From a checkpoint of a small mixture-of-experts model trained on Wikipedia.
Size: 10 layers, width 160, vocabulary 10482, 37.9M parameters.
Training: a variant of Adam for the experts, 510M tokens.
Below are experts of layer 3 (counted from 0) of a mixture-of-experts language model. Rows are named router (the router's row for the expert), up (a neuron's input weights, with its number), down (a neuron's output weights, with its number) and show model dimensions 40-79. Each number is 128 + 24 x the weight over its row's rms, rounded and kept within 0 to 255. Numbers have three digits each.
After each expert's rows: a language model's description of what the expert responds to; "comes before" lists some tokens at least twice as common just after its tokens as in all text. This comes from a sample of Wikipedia text that the model never trained on. Tokens count by the router's weight.

# expert 43
router:169125122099134126054136165147090122139120097104102117158127104125125096110138173129116109127168092131093145116108116139
up0:108105161139141111147141144146115117132104126152102111163150109115106115120137130096094103160131127098121174109161096102
down0:114130113105173144127117126137072139172117126108097147156145120096123085128160161164127129166165104169104111098134110124
up1:148106131141131118157144146120100124119079152137117152127122118153136136149127152189086125128133124097099161106131153163
down1:087141116141166159119142164136095142147128138104110135105120146125122135161172115176108126110175108163142121121102106167
up2:145179119099148125146179155152099104136126158178135115121130091149121144118095150117124113129141145093099127101179121122
down2:099144144131150124153161169138119143155114175147131107111109100172132133112148155123140137131176122147091108150141100095
up3:093137135109120138099103131118148136165158102145116126114130098134104103107103090148107176076138084131149119133091109105
down3:138116106122108094108119142135068168182144117131130145129138109162113087145143135128082136105132126120117129100117136148
Description: Middle or ending letter chunks of proper names and words, such as ate, ine, ale, as in Juarez, López, McGrath.
comes before: ", ", ". ", "z ", "\" ", "\n", "'"

# expert 38
router:091078149102099093149099118174161136106159136092121098126123146096105092101100128130088154095130128097138148162112118141
up0:122080108164147118123157160139118161130080142130142139150168132130107115142127144085101110102158111115147137129156137124
down0:164104136134147093154132099132121195118129145139161116109144185121125144115140113086130123107135085134121074102113175128
up1:145113119122140119125181138132146130158140120104097117135121172111114135126102072149082143112099100116102060143139136130
down1:163128143094116100124128128152126141115142125083145151152114123134135143118109167101089150133155148113140094105173198163
up2:114157124108148146141112100123133159118118144140114079128103101132093124111129104091104162155147141098160113118129112087
down2:105117125096156101160153138105137161120126090133095108130135161139127149112158120122103172125133082110150095141138127092
up3:132132135139119121143074133145133095095103126102181105119107128140138123157113119122115115188150150106145160137147093145
down3:116112097143130111111089128164117130108122113127114121145154122124094108159121151129140099165118107124105130114127151172
Description: Country codes in sports results (FRA, ARG, GER), dollar signs closing LaTeX math, underscores, and table cells such as DNF or coordinates.
comes before: "| ", "|", "\\", "_", "(", "1"

# expert 31
router:107178069132133111148114129160122097132143122129094144158107136142104103087137125135157137144150138161119139086095103118
up0:138111097097124136091148146073098130113124141123082144092144174093118137132084133120113123166125130137115133120122129111
down0:092124113169154125083132171116121123113099113118088114134195169105093140145108143119161088137141126137153144094120098111
up1:134134101086134089130104110120156146123110120095121106131141121106126162133133093149134098137096121171119152145096114121
down1:124125123159127127109077202137081145113125104103084136162151131105128110135133132156135133158142106148140134077081144117
up2:112094127159093123136120085123124104092140182115129138075149102147135103160135144134134193086168167156118153119156143130
down2:123095108140127119144123110156131155158128122157144095100150111123111148115104154128112140109135094169121127102150150139
up3:104140137126141127113129116155097100128121100114146116098184156119185098121121141144126117111141074162130134114093093108
down3:110124121159117130116206145167108076135120147120089085161169131124130105113149165171104132124145137151100146130122106142
Description: Inflectional suffixes finishing a word before punctuation, like ed in founded, failed, omitted, and s, ing, ers.
comes before: ", ", ". ", ".", ": ", "-", "\" "

# expert 6
router:104136131143141125120116155140132134144131138093144163110161156104103095124158109129081104151087146092095131151112097158
up0:087136159126107149123157157122171102096169107125141109115121129156154087152156127118131129149137118097118165144115119127
down0:107102108152089138137094111114154116156130108132124112097131109118086109158133120157183145141138128094141147127147128126
up1:164129121142136160159119143127111096150092124162122153138124130144119132117109138110132152126120153153144163133141149154
down1:145101135119152089147111131125117116138087124112134140148145136132148111162151115109108104105094135126093205118111169120
up2:121177108091148132173142142104136134155161115118141154134089123105112143093094159101127112133145155117107091100106120130
down2:114150075110111129137162127097171125121121132115139182118126114086123123127176141137074110106157132194070108108135116124
up3:126150100184103077105156133173125129108148100115124159116128140122153123103141125108118122141114103098096097100096120154
down3:128131121126110130152146101144119135112147141116104132152154150117118114150120182143128130123172146130100116135114090171
Description: Country codes, scores and short cells in sports tables and tennis results (FRA, USA, 6–1), plus raw UTF-8 lead bytes of accented letters.
comes before: "| ", "|", "(", "} "

# expert 36
router:121089122107127083149117161161117157108169143095088144133116111129123100099121149139068110173096156119091167140122135134
up0:143106127096118101132129128151110173136151155179117151106080156141130150119128138153081134155107104163112139118108109122
down0:146109136129090140112117099145149138133164105163092127139134147139137109117109118146142105085091145114143091107120098137
up1:146153068096100111128140117120120122166076115145135133126149144163182129088109096181079087153136133131155097127130075123
down1:114120110120112123090153114105125176156186104152133146159130115128118148088118134114123223108132126146146141144148161069
up2:141129115147134108124171112120136135138194107179109132146164124140119156098130112165106118070108112098101127154106071109
down2:108104143117134123127146168108144129124151115131068139149099141110089122148166117110112128115134128138140143153111159138
up3:117127131123163104150142134119103119103146140116133089114127118125141122097120135126090175119132149131183118076122120168
down3:103115139133138152134105151136138164102155133099097132120173134162095129113092158115141108119116103100130117116118124101
Description: Last digits of years and figures, such as 201'0', 200'4', 1966*, and words closing quantities like century, old, 000.
comes before: "| ", "|", "– ", "and ", "(", "–"

# expert 23
router:108086106121086149146127137151153143121103186128129133145120154137121124099085102136120107122140094111145122097096122160
up0:153113113126137126131108128140153119146112160118139154125083121130160099145127159153164136113081116139116109102117131082
down0:081107135117126147089103158161137165100092114117117149135152128127111120137166128139113164106089104096105148167113145142
up1:136151117163143125110137118135156113135119122164112154143165150093108147160116135146118130114111070156094139144162126120
down1:126101136128081149128133128149165125152147133134201125140132132126108124098105148072135106129141143148101126098111155191
up2:153115096114083110136143153065148129094105124148140139137112134140119156139132129107137122133153178076172172151161131164
down2:171161133126114140137167160117133103110130115108162108101083121134130148133132158134126160122174145116151147117125161169
up3:141117140147118105125116081096051079184093129096164151138098131124165156140110132094181119110125130118162133120133126132
down3:128143098111128115107185145149163109128114063125121154152107128103115170120093116142132125116204101106132154126131148154
Description: First digits of years such as 199, 201 in dates and tables, plus headword nouns after proper names, such as Earl, Highway, Episode.
comes before: "of ", "0", "3", "5", "4", "2"

# expert 14
router:151138151090087144149128106111127124121143091129110112130155114153122157118121146163144120134135118112120156145106124093
up0:116116131117112093114100112092084150129128099154162186103133132104140151136147127154175091123136147128120112136087122112
down0:096099126160090139139128121113118163128113102104157124109135123076142182106101152123155138132130176152112122105111111126
up1:121095070115149118128153126108137141148136167126099134091119116148171135112111133169157129098128130136146091094092122138
down1:117130150149081147104152114155131138125146107140145109129142144112155170146127111110114146064149140124137126184131114138
up2:075131134113100115154141155157160138106136117051122122169137112139135122133128132102110137144062111103090135098128149104
down2:134122130105125156132102127140117139166104129146140158143137047106132147125135122179133143129113108111144125130111146122
up3:076127187106103127122095117136160154106121159144119134126125100087091158135134134143121112133160082175131153134114168095
down3:128123076126137155135124134104145158200126105117119162139142113100151145114154113131132181102134149111134115131159135111
Description: Commas closing a clause or phrase, especially after a closing bracket or quote, plus linking words like but, which, although.
comes before: "and ", "the ", "but ", "he ", "which ", "including "

# expert 49
router:117150141107129144097111162168113120141106138103117100139170096125118113156146153154076101135107108157097120162130111133
up0:156109142095086095120115098119193144159119151156072107123170119096143125113153130121128088151129094133124072167120117146
down0:102145134106120116121111133157130086150100083109118154140155111153153101129137121177181111150143126117103090126148121106
up1:108113144159095131133101135144126134127142147095140140153111121148115100146133067114126109158127109114142128158128137117
down1:155112105112160159132101115160115097110155131088093133110114149160136145148156128130100105104101113126149145155152161093
up2:159125138132086067132103133150130139147110152132095133129116167127174125114104133123116115134174105099114124137138133161
down2:108130138134147132110136130128155146185129135124120130124133103134137109107065153151103153116140131124122084101155113171
up3:132154127113114160087128122120131137115152086112119137121119106108132108144149054185101143120129073110145109147171162127
down3:098144168121150141124139124120115151115161144093112118110173117135147159137172131136090136130136121148108072146129068173
Description: Number tokens in stats tables and measurements, often decimals after a point, such as 1.78 m, 45.77, dates like 27.
comes before: "| ", "|", "% ", "m ", "%; ", "("

# expert 32
router:128199136128147131107129136155138125132146139136104160147103102124101117127101139130108101148167146107099133119152124129
up0:123121139172115146153111117174131104101133152135134146119141178101156099119115128157138144153124105134084161134136154132
down0:149074107114136124137136131117146110189138137146124117103138127133136137133106097168158147136194123134124111141134167125
up1:104167163100146164149129166138146115150154113112140090129136121135105124132135154128133099152120163113111136102130100105
down1:100133135157141132181154119105088138176114130159168176113162114128139135129110147140173131092122118120126117087115138131
up2:156121093118132094113155141089128118145200145114072133145089126135121128114133133100136141105151109107143092138105141146
down2:171124121102130124130134105139142142179118176119158126104111075139152152131161179116075110121179149121099118125124142115
up3:137128115116119112091158128143116142137168116154142151143101121142100109132149105128108085100140153104175115143159155101
down3:120142136138128100140146123129109124156144127139102165138155152111090147135144104140117140098160123119155146107094164129
Description: Word-final pieces directly before a comma, period or line break, often Latin or taxonomic endings like -idae, -ia, -ium, -tions.
comes before: ", ", ". ", "\n", ".", "\n\n", "\" "

# expert 25
router:142139110134092116132134152126137116103103101093176127137120120135129145158108110119101116133083136087112109161139072097
up0:171129122069122142100135138131096145144097086144124088115157117134164106113151101171129126175133124143117151158157146095
down0:152095106135143140126104158139105098117099146123150118129101120122123126155126158138124219129144144126126104139072120142
up1:147105132142096135158116145077122105183114122146181132108101149139120161108103130139132164108091121097141104153160128127
down1:099086149121122146102127172157143144162126107101132111172157133137126166119114137108107138138105101159116115079134144133
up2:145118104102137122109141109131148110112139082111112146105087117098108114126124102105109108171131108109127102121136111152
down2:114134133092140108128089109162121111113141121146109171161159104123130120098082159124137107142124122127156129125154145140
up3:113114081188121111116109154144099117103126095159151131103126137124095121103122109111130140100094143149104143150148138101
down3:119052180118156081139131134112162106132102148139092093162135137125146166113138169110102119128132092149116082099144098131
Description: Nationality adjectives and place-name pieces, such as American, York after New, Japanese, Nagano, plus final vowels of foreign names.
comes before: "| ", "(", "and ", "State ", "City ", "City"

# expert 35
router:094131106113119096134129132173103149135133113144081135112148146114123119131152150128092123108077107107138116131113131147
up0:104115202107133124117114131106134123153155124096149124088137148127154166093081149067140191113148149119146094118112097132
down0:134131128143120122116162120156120151136135156115138146168172130108139133141129148118162051116148148076115163117157152112
up1:124144136089126147173125116137097082140076162102111098124139135159173121123133156119099187120179133134113093133120115123
down1:174106109123104099127133112182121140109126179125113118099149134160143145138156160154144112129116113091135160138099109101
up2:114116149095181133149092148148126136156125168130186148144150106148173107085119151108139156117140118130129102113106092112
down2:103153118128133145148107167144156134169110125139144101137141095112113129113134184137113136157132098118122126080151100148
up3:134112117113103130121106142134111103138120149116141122114145152146161123103162138133101176115177137130089130130099103143
down3:185123167125122087138140148133134153106129176128119182120140150133120146135091144135167099088101140101116149154126074119
Description: Closing seconds marks in coordinates, final digits of scores and numbers in tables, and closing parentheses after years or acronyms, as in 1952) or (NTSB).
comes before: "| ", "N ", "|", "W", "(", "E"

# expert 47
router:101086113120111126135092136166113166162142133105087138140162141109095102129130151132118125094128167101103155152111152120
up0:082121139132126118134159085136136123103171126137124086131107135120083134108081128118123143121106118101111091144081136140
down0:153129125178118096163153118116131099094162120129104058152137142110109085144116105110131124117075136118161161169104157165
up1:111106129150102124092085118102161130141074127153166154111153124115125110111135143078135131183138122169125179142129128113
down1:089121147124141098108110148149139114123118153134110100161135101084112171117161144140121159124155155117164160116134117103
up2:094109121162099149154145118160124137126169128130124137130103138141141148120139155122144119135162123109137108083120153159
down2:137094136135122118151128142092164088109112171120119122098139097135162089130125150159161148102120169118101135085122128157
up3:139156117129189139104173153112129116095145167178108128147129135140118126121133121103081089107143162136153126120167130091
down3:155128134151140107148153149148129149102118138145087118159170118081111158147113083091124138125116097135122085104120162108
Description: Closing quotation marks and parentheses after nicknames, quoted praise or titles, as in "Naz" or (2025 film), plus closing %) in table cells.
comes before: "| ", "|", "(", "\n", "is ", "and "

# expert 34
router:147099136107151109141089125159086154115099144092130150119146119124104118151130142116096119148089139075122124152121103146
up0:128111124139085143160122128138092186164149178121101130104138170136101126115144113112099118118109132126118141137128165159
down0:085115131105148142121133124156139151101128161081120208136131120094140115139083158133101142137131155137152153105126118123
up1:134124105160136140153116144131125164092127126111111134114123130120077132130140134130150119174171146153163089180125113117
down1:128149149116149148133114159132123155150140174102130110144142118082137102138167120092119145101158102134122140125109124118
up2:091107137107140135099101123094137148168121138140109152138168085146124166123136148115133112118114121121127156129115130076
down2:157127139118126109120123132109133146127102131114131120120125108113127133084110102099097100090098151100108108141141153094
up3:110130128122139097086175107155112134131119115217101152127155127143095138081090106166083092117106105133158093144156162174
down3:093091168121108100108124113155107139150124130137132140133183096140097130122102113153126097145103147171123170115127165123
Description: Nationality adjectives and country or city names, often in chart tables or before a person's occupation, such as American, Kingdom, British.
comes before: "| ", "and ", "(", "Albums ", "City", "|"